config.toml
n_experts = 24
moe_layers = [1, 3, 5, 7, 9, 11]
router_score = "softmax"
router_z_loss = 0.001
num_attention_heads = 7
vocab_size = 37993
rope_fraction = 0.75
init_std_o = 0.0387
init_std_up = 0.0446
optimizer = "soap_variant"
weight_decay = 0.0
decay_shape = "pow"
max_seq_len = 512
Below are experts of layer 5 (counted from 0) of a mixture-of-experts language model. Rows are named router (the router's row for the expert), gate (a neuron's input weights, with its number), up (a neuron's input weights, with its number) and show model dimensions 128-191. Each number is 128 + 24 x the weight over its row's rms, rounded and kept within 0 to 255.
Before each expert's rows: a language model's description of what the expert responds to. This comes from a sample of Wikipedia text that the model never trained on.

# expert 15
What it handles: Header words and field labels in tables and infoboxes, such as Team, Location, Total, Certification, plus pipes and brackets in table rows.
router [121 108 102 159 101 124 151 134 151 134  96 127 100 109 116 176 144 127 147 146 147 138 141 103  96 124 115 112  98 162 122 156 138  92 125 148 110 160 133 125 138 136 125  86 153  98 159 156 143 128 153 122 107 125 117 147 110 119 166 138 162 171  94  99]
gate0 [ 97  99 141 153 129 130 110 153 151 126  80 107 139 139 157 171  68 173 107 130 113 133 169 102 163 118  97 176 131 168 109 135 169 138 110 137 139 167 115 173 152  81  86 160 163 106 137 128 100 122 125 131  99 134 155 122 134 129 135 168 116 146 127 100]
up0 [108 163 136 129  76  86 155 163 147 125 120 124 138 103 109 149 127 106 112 137 121 166  77 159 104 164 124 116 123 137 158 104 126 144  94 130  63 114 103 124 166 132 112 125  96 123 110 135 124 124 140 118 111 149 102 143 127 118 112  86 114 172 115 120]
gate1 [116 168 116 157 112 168  78 122 155 102 143 151  74 112 174  86 113 151  90 124  95 105 130 108  82  87 163 133 106 148 108 146 126 148 165 118 132  98 148 154 123 128 136 125 166 128 167 129 117 120 124  90  74 123  81 123 103 117 134 158 135 159 102 170]
up1 [146  80 110 159 149 123 151 126 131 120 176 169 103 145 131 129  93 144 158 139 122 154 117 134 115 107 106 165 122 121 104 110 118 130  97 146 109 159 119 140 135 142 116 134 119 174 143 109 136 144 139 103 125 144 137 155 144 108  92 144  74  91 119 145]
gate2 [162 120 170 132  79 120  72 145 156 157 113 101 130  98 142  78 127 115 106 131 102 133 111 113 161  97 139 170  95 102 111 126 157 116  80 110 121 173  98 116 137 144 136 115 191 140 117  90 110 122 115 152  93 154 115 133 128 125 144 144 121 109 125 163]
up2 [108 119  81  99 148 187 128 148 121 194 152 148 128 133  72 153 118 120 124 111 141 128 111 101 125 154 113 134 120 109 134 140 149 164 146 111  99 200  99 128 167 119 100 163 117 153 133 137 105 124 122 148 139 117 151 147 141 107 119 154 128 135 112 129]
gate3 [108 150 119 143 109  88 127 157 134 118 156 143 117  79 160 138 132 126 132 104 176 135 142 107 138 155 159 165 108 123 147 125 105 121 116 140 122 112 173 113  80  93 121 139 138 110 127 144 115 122 130 141 126 147 123 126 111  64  91 122 126 143 143 141]
up3 [121  79  84 146 119 147 185 162 143 132 153 139 149  76  85 124 150 104 139 164 154 123 133 133 128 127 153 124 115 100 146 128  74  94 144 111 121 108 143 144 167 140 136 107 121 121 132 114 162 109 153 157 142 135 160 116 148 125 119 157 116 155  99  98]
gate4 [129 107 136 172 109 118 137 162 127 141  86 110 148  85 162 162 109 143  99 143 166  81 132 180 117 151 121 161 156 119 185  92 132 106 139 134 108 166 163 134 117  73 134 147  92 159 119 160 133 136 138 106 107 143 140 138 117 110 157  76 144 151 114 128]
up4 [101 167  88 141  96 134 113  94 120 109 120 124 121 112 139 171 139  88 133 132 139 140 146 117 162 175 149 161 115  90 123  93 112 161 121 124 143 180 158  99  87 123 134  88  99 147 156 163 151 160 103 117 125 110  91 119 160 104 147 122 134 113 147 165]
gate5 [110 128 118  89 113 105 141 111  90 102 178 144 179 141 152 151 130 110 165 134 111 134  87 188 136 150 106 127 160 163 115  97 142 112 145 131 109 119 176 114  97 101 150 128 103 131 134 119 149 113  87 140 148 145  97 137  66 124 125 158 122 170 142 101]
up5 [128 150 119 114 126 116 142 127 107  98 120 107 169 146 141 154 112 130 162  74  81 176 111 147 143 135 118 152  97 136 108 112 200 109  97 119 105 131 130 125 105 147 142 183 125 139  95  86 139 106 104 115 169 142 105 127  75 110 155 137 146 126 144 161]
gate6 [124 194 122 175 104 117  89 152 178 125 119 133 111  85 141 189  81 110 113 130  86 114 127 162 144 147 121 128 120  90 104 112 142 141 119 102 156 157 130 111 118 106 124 123 131 150 101 146 112 120 145 121  56 126 153 155 181 166 142  98 125 103  90 127]
up6 [149  98 116 126 157 134 135 115 148 135 132 143 122 149 131 130 114 107 124 102  93 135 134 116 123 100 142 146 147  95 119 103 110 113 135 123  78 145 133 120 163 131 126  98 129 132 127 122 164 106 157 129 146 165  79  98  99 146 140 155 137 108 150 129]
gate7 [108 157 132 149 112 160 136 150 178 136 131 128 107 132 151 174 105 143  93 120 112 105 133 175 128 126 109 126 113 126 163 156 111 116 156 131  97 113 151  86 110 149 135 116  95 121 113 145 115 125 123 156 111  89  97 134 114 135  69 117 105 135  99  99]
up7 [133 152 194 150 121 124  90 115 125 134 145 171 112 107 163 125  96 113  88 114 124 109 158 106  74 147 135 144 168 130 117 106 137 179 125 133 126 159 155 118 121 122 131 130 108 120 165 111  92 142 119 158 140 167 142 130 121 119 112  97  71 168  96 129]

# expert 5
What it handles: Structural punctuation opening a new part: open parentheses and quotes, list dashes, heading closers like == with line breaks, table pipes.
router [ 89 108 113 131  86 128 130 129 124 201 126 165  90 134 127 126 127 107 129  94 145 138  89 129 141 117 164 106 105 149 135 153 136  79 144 106 120 145 154 101 127 151 134 103 151 100 149 100 142 156 121 124 120 139 135 180 127  82 109 113 142 130 102 101]
gate0 [120 113 113  78 126  98  63 131 150 152 139 125 148 122 161 111  85 152  95 104 154 120 124 110 115 135 103 147 129 128 154 135 132  81  95  82 135  97 185 139 152 149 159 128 123 122  83 134 161 175 132 115 144 113 123 110 113 104 115  86 153 148 130  90]
up0 [ 82 116 134 107 168 123 173 131 126  91 120 190 127 143 113 143 129 148 120 112 157 121 132 117  95 122 120 141 152 103 126 109 118 102 151 131 170 123 131 126 158 126 136 125  95 145 133 127 141 129  88 107 162 155 137 130 148 149 165  98 125 100 130 115]
gate1 [154 166 182 153 131  92 116 104 160 144 108 114 137 125 135 140 101 106 154 128 114 113 152 147 166 115 148 119 115  84 166 117 139  94 144  92 129 111 158 107 136 128 169 103 131 122 136 127  89  85 161 126 133 128 120 160 127 114 146  64 130 115 109 127]
up1 [114 133  89 127 119 120  99 136 127 144 137 168 142 145 167 139 125 134 130  99 137 151 122 141 119 185  90 152 150 163 138 110 136 132  90 153 156 134  78 152 110 116  94 145 140 131 112 142 170 115 120 130 151 127 123 120 147 146 110 171  90 123 133 168]
gate2 [137 116 143  77 158 121  99 146 106 122 127 122 139 142  66 114  94 135 147 148  72 145 106 114 154 150 110 118 144 117 158 100 137 158 119 120  99 126 151 142 111 138 143 167  95 111 140 128 170 138 109 145 162 137  87 138 122 137 135 118 130 119 107 131]
up2 [149 144 137  91 149 149 102 135 130 143 131 150 132 141 116 123  93 110 121 148 113 119  85 127 177 143 161 142  96 145 170 101 135 148 134 137  85 135 146 161 104 138 154 144 133 127 119 145 142 126 177 153 190 105 141 172 111 126 132 140 122 132 129  97]
gate3 [ 95 183 153 134  98  75  80 149 173 159 168 130 106  76 130 124  89 129 130 122 120 118 144  93 136 115  61  97  91 128 161 137 158 141 155 105 116  60 151 167 130 147  86 130 121 123 163 115 103  90 104 117 112  93 112 139 107  99 166 139 122 131 111 113]
up3 [122  67 117 138 114 169 151 112 116  84  90 130 183 154 155 149 100 166 176 178 130 127 117 115 134 127 124 176 112 137  94 140 108 124 124 109 142 159  90 105 138 143 122 133 121 116  73 125 111 131 141 131 124 151 166 107 117 139  68  91 114  93 164 122]
gate4 [163  97 116 139 155 141 134 125 140 148 124  82 164 135 145 150 125 117 120 157 142 144 157 128 139 117 161 101 125 153 154 119  94 127 157 138 135 104 106  82 132 122 117 118 101 164 188 140 105 128 145 109 179 150 168 191 141 133 120 111 119 169 100 125]
up4 [124 101 130 167 150 135 101 124 117 165 101 142 174 159 154 127  72  94 171 164 124 185 133  73 113 152 166 121 148 165 167 146 128  73 133 147 101 170 128 101 139 161 115 135 138 178 174 114 131 123 153 156 128 143  81 123 110 114 106 106 113 115 119 138]
gate5 [115 142 107 154 104 172 124 137 125  90 135 144 135 159 140  82 132 152 115 118 149 132 132 127 150 113  92 119  91 145 105 145 119 140  86 162 116  80 178  51 136 148 147 188  95 122 127 137 161 123 145 121 109 132 123 146 144 148 138 147  86 122 135 113]
up5 [143 121 140  95 156 179 117 142 184 122 105 123 161 158 123 139 132 169 106 119 140 135 125 140 148 168 130 110 136 178 147 133 109 132 106 135 130 122 137 104 160 118 104 169 150 132 142 199 117 100 152 148 107 147 171 156 102 161 117  96 109  92 153 157]
gate6 [134 156 121 127 129 141 146 154 154 119 157 101 155 121 138 134  98 106 160  73 113 113 125 152 105  99 100 116 151  95 128 107 159  97 157 149  97 164 121 104 106 108  94 105 121 114 116 110 126 112 135 121 116 158 123 142 147 139 137 133 113 178 111 146]
up6 [150 121 120 139 142 124 163 103 119 103 145 131 129 143 120 122 123 115 118 125 104 119 145 111 131 119 144 142 156 132 149 173 117 181 114  85 119 129 140 159 114 133 103 126  88 136 111 153 140 157 104 128 148 138 107  74  89 132 104  97 132 133 120 151]
gate7 [136 122  65 130  91 122 136 148 132 186 139 133 158 133 119 150 124 109  71 111 100 131  95 126 154 161 133 134 152 121 114 134 157 184 109 159 117 180 118 151 119 141 127  80 126 135 116 165  99 136 145  82 155 104 123 145 118 108  95 151 152 109 147 119]
up7 [189 123  96 148 138 125 113 144 129 102 125 126 102 127 112 109 136 108  94 141  89 129 141 137 131 139 136 126 152 118 110  99 137 141 109 150 110 119 154 161 136 153 142 111 131 125  55 137 132  98 117 149 111 135 103 125 135 113  82 131 158 120 125 144]

# expert 19
What it handles: Line-ending pipes and line breaks closing table rows or list items, plus final cells like party names, and LaTeX commands like frac.
router [124 129 144 154  84 130 155 122 119 175  91 148 123 115  80 132 146 102 122 125 139 143 127  99 124 152 152  77 102 155 144 162 141  95 115 137 108 140 133 133 112 149 126 101 150 101 157 117 158 134 125 117 110 127 139 149  94 121 136 120 152 138  94 117]
gate0 [111 150 154 169 113 111 134 132 147 103 147 103 147 107 123 150  96 111 157 157 103 133 164 114 116 149 123 110 146 170 105 128 125 107 132 136 153 147 136 101  84 123 163 127 170 137 142 147 114 131  91 136 152 173 147  75 116 111 155 140 152 108 128 153]
up0 [136 116 137 137 149 113 120 153 131 119  89 135 156 129 135  97  93 149 118 132 122 162 119 166 149 152 135  82 132 174 119 144 104 158 131 122 154 113 121 120 140 117 144 153 133 133 136  82 112 134 147 153 136 118  85 113 172 128 144 118  72 164 131 132]
gate1 [158 126 100 133  84 103  98 107 191 128  81 119 125  99 134 137 148 147 173 134 149  77 123 127 108 113  87 137 138 131 109 172  85 140 100 132 145 118 172  84 159 124  97 144 126  93 161 143 142 120 125 115 136 141  93 117 121 103 161 129 138 115  94  88]
up1 [113 155 151 171 122 113 155 119 147 131  83 125 158  99 173 157 156  94 111 146 135 159 107 165 124 129 131 153 131  67 116 133  79 115 121 162 110 136 134 140 159  87  93 152 162  74 144 132 101 128 105 159  92 128 102  88 120 128 108 157  97 109  97 122]
gate2 [120 159 157 111 135 145 161 158 162 115 113 166 153 129 167 167 123 110 137 124 160 150  95 153 101 160 105 132 190  91 149 133 117 141 115 141 156 139 129  94 117 151 161 147 134 158 131 128 122 100 170 144 138 128 119 141 101 124 155  95 148 137 147 135]
up2 [154 126 157 133  88 129  87 163 124 164 139 127 142  99 100 133 104 154 168 151 145  99 137 108 160 128 109 114 118 128 138 113 123 119 154 107 140 129 136 128 156 124 106 100 118  97 114 101 181  92 115 117 148 119  68 105 137 154 159 132 136 122 131 131]
gate3 [124 111 120 109 140 170  84 138 140 159 100 133 144 100 143 120 167 143 149 107  89 114  94 131 102 108 121 126  86 143 121 116 123 165 140 160 136 109 146 130 132 118 125 158 116 104 129 107 151 100 165 145 145 155 149 160 136 127 132 145 146 110 142 129]
up3 [ 96 119 135 142 150  96 128 104  88 131 124 131 117 130 138 105 145  95  95 116 125 144 140 128 166 146 121 100 144 132 116 143  67 163 127 126 159 132  95 161 110 107 121 131 157 108 124 110 149  92 156 117 183 160 109  81 143 126 115 158 105 134 125 119]
gate4 [103  97  76  97 118 143 118 141 152 124 108 152 111  88 118 142 120 157  99 105 146 153  95 138 144 144 114  97  97  88 111 152 122 160 157 107 164  80 143 120  92 147 123 117 143 121 157 153 115  88 112 128 167 108 161 153 106 140 110 108 139  75 121 139]
up4 [ 73 112 176 122 135 130  73 166 125 138 126  81 105 109 157 121  74 172 156 112 114 110  76 155  95 104 126 116 109 156 135 115 124  97 143 110 166 135  88 163 150 138 135  93 147 151 144 129  80 111 148  96 124 170 124 145 158 116  96 103 163 168  96 155]
gate5 [117 131 108  83 156 109 179 137 116 178 120 175 103 135  91 138 128 118 136  81 119 118  91 138 156 148 143 124  86 149 113 117 114 129 139 140 146 152 110 122 145 115  90 157 122 142 151 134 149 128 163 130 190  90 145  82 170  98 105 138 131  93  80  88]
up5 [109 157  82 137  84 136 105 122 108 104 127 183 128 117 162 100 128 113 137  95 105 130 126 133 129 132 166 136 135  99 135 116 122 130 150 120 131 113  85 131 152 147 113 133 148 116  68 109 107 152 144  87 155 110 119 127  92 170  98 153 128 118 118  86]
gate6 [127 138 118 154 139 125 120 104 173 115 140 116 158 163 133 171 144 132  96 114 105 120 158 143  97 146 152 142 134 144 108  90 152 172 116 136 119 157 134 127 139 152 125 142 163 109 116 143 138 145 118 169 115 114 153 105 116 133 128 167 143  88 173  91]
up6 [165 153 126 143 120 157 137 128 118 113 102  95 122 120 126 115 164 143 135 149 144 129 136 144 156 153  95 137 149 114 165 175 122 151 111 168  97 141 120 123 147  82 100 140  95  99 118  94 101  85 106 143 144 146  89 119 136 168  78 145 127 108 148 163]
gate7 [154 119 150 180 103  95 151 142 171 147 160  94 121  81 125 139 160 141 123 115  70 141 125 129 110 159 114  92 136 119 118 102 121 164 128  97 147  88 100 147 155 124 119 149 121 116 142 122 162 108 121 163 122  87 118 115 122 143 145 123 130 103 106 148]
up7 [109 101 123 163 154 126 159 156 164 155 122 141 167 119 119 138  97 116 113 119  99  99  97 122 157 100 139 128 136 162 114 116 119 104  98 155  91 153 148 113 111 127 139 149 126 172 164 129 137 112 115 125 125 116 119 166 108 102 115 150 125 188 143  89]